Weights of a small mixture-of-experts language model, trained from scratch on English Wikipedia: a shared expert of 128 neurons, 517M tokens.
Below are experts of layer 3 (counted from 0) of a mixture-of-experts language model. Rows are named router (the router's row for the expert) and show model dimensions 384-447. Each number is 128 + 24 x the weight over its row's rms, rounded and kept within 0 to 255. Numbers have three digits each.
After each expert's rows: "mostly gets" lists some tokens that are sent to it at least half of the time. This comes from a sample of Wikipedia text that the model never trained on.

# expert 33
router:169118159130087124128175164097098086142152123168147107141076159153125125097163113168111081079121156140165127108113081153137140153106119171097124092159126148154197140098153169151132114104147148
mostly gets: " music", " class", " Europe", " histor", "ula", " Games"

# expert 24
router:157130096125114145147119145103115086106118107123079120172138131128121131140109146149095141128106098118144099079108107118092188126161136124118125093170145147107142130140154105125149139131087147
mostly gets: "ing", " set", " control", " Sing", " taken", "ling"

# expert 36
router:124136116090152079124140149111159130107126134157184078124172158083136160103180168072172091141161149071137143115063114094114147174131163122159075127132148130157108145119092133128098107125087154
mostly gets: " class", " Class", "CA", " DF", " Aust", " pat"

# expert 16
router:122126192153140108134091126138114153098086111102125131142124098141154122136125134117122168130141120151112133122131107122142147137164129129082154180109116127140098111134134143113082136164128107
mostly gets: " became", " found", " former", " named", " called", " as"

# expert 56
router:121094142174116158123135133136068181119139122093127111127157103125134145150167099156171105114128159129139156110138117151110111154136130132129103120131096112124136140102115103116131148100121099
mostly gets: "up", " up", " Cup", " Preceded", "%;", " population"

# expert 72
router:141111116098163133153124107112109154120122074098117110133108149115123131121126119128140113136141157094173094134134144179095087127157124109140125136121135141082149152089164151171099118103144082
mostly gets: "\n ", "|", " /", "):", " -", ");"

# expert 73
router:125155151133153128158108128117103123136115179065112175133126132128128074122126111132134103155100174119164143127115095116120121136133114162069154111070166114140136133100156123115179129110125114
mostly gets: " the", " The", " his", " their", "The", " its"

# expert 79
router:141145105101149111120120116115136140128151115138135126119125144126131100118116145159129135114117123139158157130137101133142140101079168112118134126159133127132136116120141137138119143129115101
mostly gets: "r", " Tr", " Gr", " Br", " Dr", " dr"

# expert 27
router:126088089126093151129136105094118099125132113152104094117105095114136119155145137106127132143152134149123129134162115123152145132101117113132142105109123128107147137154188105099127108128137131
mostly gets: "ong", "iet", " man", " work", " village", "tain"

# expert 14
router:160111120100120132134129162124107152144113128102088138128135145133118107152100145136136136081090129123131136112133105160118129088128124091092172094088156171130138104118108095130112142155143118
mostly gets: " (", "(", "′", " [", "—", " \""

# expert 46
router:102140141146102098119203147148151128099145119086117116135177131112173116087158076115144138128157112129125138145131105107140131133160143126145163108126101162119147117129121148130110134134163071
mostly gets: " Died", " Website", " Occup", "present", " •", " information"

# expert 50
router:151145136107102133103104176167088117122133115122135115106100113132127150160069140101168147139110139147134087148130154061085108129154111147120141136082140145138156116110138152106126112156174140
mostly gets: " with", " is", " was", " are", " also", " by"

# expert 12
router:107118143132154100136136122129139137125132109126141125125099143149136140125102115111066116109160131117103132123092086193168160099135101141126111128118089154157168103121122098162093137118169140
mostly gets: " London", " York", " Michael", " David", "ington", "ya"

# expert 43
router:133125132099077146076117095116163139098160093159099121158131133129119108185151125147112141137109136106169123159165202119117151125082160109143145116088140089115138161136102127117106093098113128
mostly gets: "ust", " indust", " Car", " Hel", " Const", " Candidate"

# expert 62
router:155068170138097153109159144127110144119133114140113091104104105108141154136166114110073130101091130153120119095142067126103109175157121152157070133129149140115192170152136118112149123091067139
mostly gets: "%", " November", " years", " up", " year", " time"

# expert 71
router:083121132121106104159129081137143151162126171150148143123132100131172125141123127084127134107156124080139100154142169122056108158146113115145097092103115130062099103122099119118130106149145126
mostly gets: "|---|---|---|---", "\n", " MF", " %", "present", " Parliament"

# expert 78
router:106115119145139111143133123134124179113125149184159119113109124143142154084136126109117105127136136113132089162121113160147123108112123111158089115128136120088132108102151123164123093082140082
mostly gets: ")", "),", "}", "ium", "field", ");"

# expert 53
router:139127096142167110115148137154130120158132075132129140126100133135100075139126110122104147103096114108119145145123116133180143139114092138134158132157117139145075125167133093153153119139127098
mostly gets: "man", " Thomas", " coach", "men", " President", "rian"

# expert 74
router:127101133139144123115155105158142175133138161155147110063130152180143152148121144121117136137142121062151109118117145121127127158135155078142140134115129130120132079122122147175106133148177113
mostly gets: "\n", "|---|---|---|---", "\".", ".\"", "\n\n", ")."

# expert 67
router:166143083068149120124140131180151129143121108146168160136157156104141131118132111122155138151141064145123157118127096140103127133104151100123110123166129127105070118147090147163142117131117107
mostly gets: " New", " Kn", "Ch", " Mark", " Mart", " Ma"

# expert 57
router:113116067155149123138119114133100136115132100130143158135091114139147128133124177141137131126147153115137161152121107148142127144143148121137162143146088109128116151114125125108117093159080126
mostly gets: " played", "ess", " play", " bl", " compet", " debut"

# expert 17
router:172147129108170139159163167127158135128133128117112147128100183123172130118135123136084107145147107112122156119113135143138174151091114115111143117147103170160120134089085102131090164114153105
mostly gets: " Y", " Ind", " Im", " ind", " Ne", " Stev"

# expert 77
router:107104162073176115127100109122124123125140118136093114110134070093125069145111092154109126094111180150153125125140147120140119132121149136082163103108127128140149113091116099159116145105150133
mostly gets: "ely", "ically", "ially", " often", " gold", "reen"

# expert 58
router:123103124173110106123144158116140091099141120107149149084129159151125142127126084121104084182142146139121112091093117154118160143131110151134121145173129138122159137172101129136115140100120082
mostly gets: " Mo", " Sant", " lo", " Michael", " Jo", " Louis"

# expert 28
router:099162142106132111169087135112110157132132123089135142097148138115137081132103129154131081109155131149131131101094181091125115167151123133151145172124117169126149136117132119178138173165134135
mostly gets: "'s", " their", " the", " his", "The", " its"

# expert 22
router:117064092133153116136119116126144110123119100100124115135111143169105099121101134168148070157107086134160096141122106133115133132130121100170104112150112160137128112117108100131158105128151098
mostly gets: " over", " under", " man", " around", " Frank", " ro"

# expert 5
router:135095100131125137120108190122164140157163147155186114106136143158116160099135115129108145113149140166099142114131122153134115127139167125100120133141163129120122131135137155118100110120132108
mostly gets: "as", " 194", " Az", " Sar", " es", "az"

# expert 30
router:141100116156116137170162153132129138138118131154139128099156094150114116096102124102095151132094098104095099098098106126177147096103127122100099126097097161105097120103176117133138120071128118
mostly gets: "ov", "err", " Victor", " II", " JPL", "ić"

# expert 55
router:080108132127126098142093098117092172174123097134112152102099109145152126149146112111139090125140133102121160122117124096134194127122135129138113118114091166130152092105151107117190153148183130
mostly gets: " name", " family", " 2013", " England", " Kingdom", " China"

# expert 32
router:094106127094109135127168147149104156122154102110100132139145142116102139146135167143109135105122161155125145089184123129116096130176150140137136150137120134162140127106090132120087159121136150
mostly gets: " won", " 1994", " 2011", " 2015", " win", " However"

# expert 15
router:114132162136166101131102148127101090165083152108102175119075113134104145099154106129118145148154145153163158129118095103135113101168122170117116147116122124106114109085172109153123089140171118
mostly gets: " English", "shire", " Democratic", "reek", " Republican", "ical"

# expert 70
router:108117106104139151126160127108142101139129099118135155112171143132114112090151145094142141137128073153135090137153124146093116112141084113130151080129147125135129172118121143100133170149106169
mostly gets: " not", " contin", "'t", " iss", " occ", " refer"

# expert 66
router:123112099137125152133124105101131145105129122150136116141105103148154101131143098122135113128102100106144085145142118155145145133128151110130163124147113149107119155165119096138125142097102107
mostly gets: " en", " app", " add", " ent", " exp", "com"

# expert 26
router:144117122164117153121140147123126159153152143184102128129164142169103128166121136123101094080157152105136128108143116118129094186089140086147102114159171136147133097123167159108123130096116136
mostly gets: " acc", " reg", " show", " country", " stud", " vis"

# expert 0
router:129155106132123114113166098114153131086141135139115093173137159125116155092135121143131175100117116134113119118121148093149122155118116115110092125143123136130130132105130139101112137088123142
mostly gets: "ther", "\\", "tain", " find", " sub", "_"

# expert 35
router:153120146120093113132152104125140113134165135160116137147130133096114112135137148186136113087140127121115111114101172086157093083134107129108122150074131141118122140129152153120127122156092127
mostly gets: "%;", "\n ", "\".", ").", " —;", ";"

# expert 69
router:151178083133121088107100111125149132121095159098149132176155121164155092147105101163142129133147111155080105110118129106119127144134134091106077136138181138078131129132146166121092142102134149
mostly gets: " com", " Com", " em", " prom", " rel", " adv"

# expert 60
router:133136090167100151116150118126110134103071122072122133096110157118137125128090122153147142113152137094084120132112077120101111151154122103119104104192160142145126126113129110104145136095100116
mostly gets: "|", "\n ", "\n   ", " Mr", "=", " ;"

# expert 51
router:156162142141174115120153187125091121161104102155114160127129136135106091073132075142108154090093119129142127134128116103198141138155148102112102140066144134138123110114152151139126147121126122
mostly gets: "),", "\",", "',", ",", " and", ".,"

# expert 47
router:116119071113110117094170138093171151103147129162116106130129126131151155129120092136131115086136143075125104097120187179159128141136094100140093096123099124156137141195118106160120142135102160
mostly gets: "I", " I", " U", " Island", " School", " children"

# expert 10
router:111156135106117143155146094095133152104120132110106126134125143112130089121177169135100134162108145142095139131169137103118141128110128114152157105152136124112128143131138118091150127139102186
mostly gets: "ected", " attack", " case", " fire", " way", " available"

# expert 45
router:149121170098115103125107113115119118128084108141087142179138153108098115114151135139098155090114126160138116141166136124137098121077108105125123115090142169134159135077175137110138144117138172
mostly gets: " announced", " used", " building", " made", "urs", " released"

# expert 42
router:137120115153110151146157091123128089121124127137160166150115098122123119167151169136147135183090127113121138157150159154131119131067133137098145137144118145172109165197107097110122088111095140
mostly gets: " S", " B", " T", " H", " D", " R"

# expert 76
router:095067102125105104153121185084149092145116108167139111094166161140116163099156105118142136129178162139100114121105125131119109126147122100156110087127149115154149101152123139073156110109112156
mostly gets: "ge", "ography", " Robert", " Be", " gen", " La"

# expert 52
router:149135097127120142140127147151115119078132130061112126143139134128091152152124144124128131122142149118180113130102149132106103147102090118127136146136127148132160129136102156113157106088085150
mostly gets: "t", "The", " The", " ext", " these", " int"

# expert 1
router:119115077110152099097156073101120129142075114117152122155127108096162143083138120118150109115111124091155118110117085098158165130153131153109130133111141116134143120083102100157090101093168081
mostly gets: " William", " David", " Michael", " George", " Thomas", " King"

# expert 29
router:111111123141120125092115122079108123142163090120069130140150123119141113130111130140131148075112134110144128126143131174139151113185147151122155143112087104136118152126111110097109094143136116
mostly gets: " each", " Michael", " then", " Henry", "ky", " never"

# expert 6
router:141146066157096152125098112109146127111131122145059141137135115131126126122146112134123118139136118091109131133159135080155106141119110142145153140143126163123116087144143153114108127179149073
mostly gets: " life", " following", " used", " released", " area", " based"

# expert 41
router:080145093150134136135110122115182123103102127101174137155163129117123076125147134146142112155140138115130125129165147141074146136128109115139144114124114121194136107129145116115126144166117176
mostly gets: " inc", " fac", " Inc", " government", " men", " Sup"

# expert 40
router:108128117123138110125110092121131151120122132187116124122155209092172104115122105147123101123114081115130126112099146145171084062131133130112141106131109123145123105194134121126122113110100083
mostly gets: " under", " John", " Ab", " El", "rib", " ob"

# expert 34
router:149120142116155104116167127136118117133103126152172109124149111128125134138131106139148115112153105155163132095108125086166182089166123159144128154136183166165127166130119123137117140135097111
mostly gets: " October", " September", " January", " November", " December", " June"

# expert 63
router:127123143151131147101100163147147160182101150144170097115132110123109151122143118121103112145182146164133174130136150169121138137167159111148138143122122132109087118104161165117104115110155104
mostly gets: " 18", " 6", " 7", " 20", " 19", " 5"

# expert 44
router:140107094123154137141116145187122143136141091148178170099105125161148166126125176158135135106133164116115112149130162127115153155127161142103139148144095168112075122137133129132115140103124119
mostly gets: "==", "===", " ==", " ===", "====", " Preceded"

# expert 48
router:159108129108118107082135085186140118108120105114187147155158134133142131181116173133143163154146107147152109142101115114102159138109173096153141095144137127125101133140099110159137095144111133
mostly gets: " \"", " m", " n", " h", " k", " t"

# expert 49
router:148129078143119119136179142149137150111118109128109111112130163130158161161142143144146112107114155166113109110143132110096109145108110139094114127139100112183173115142107126112132145097143113
mostly gets: " list", " season", " album", " election", " Championships", " Open"

# expert 19
router:112105121136132147102151162141127141111141144134153068116122112119120167108133138141130073127148155099102123135154105164107131090138141106162144149146147131147109111187083111108121124064101154
mostly gets: " No", " fl", " col", " rec", " cl", " inc"

# expert 9
router:122113121109089145123140133130116140152160081155112147095126136154110147112126111133141114112127157141109113125109103170142140171134111109155115199150120159129173134140104134092098109118117107
mostly gets: " film", " album", " series", " prov", " season", " district"

# expert 11
router:166143107118124122101145109130148106130135129107115126123077154089117139121166133129138092101092138120169139108135075097130134128092136149164141145169071122136122073115141131136074070102140114
mostly gets: " 1", " 2", " 100", "ity", "0", " International"

# expert 13
router:141101075132143104108135122121175146128168154118146124126120143100166164169154167170122139155122125130127192102163119159195137138092094134103136102144138107177126131110148129138130163147117116
mostly gets: " London", " California", " York", " Frank", " Olymp", " Bang"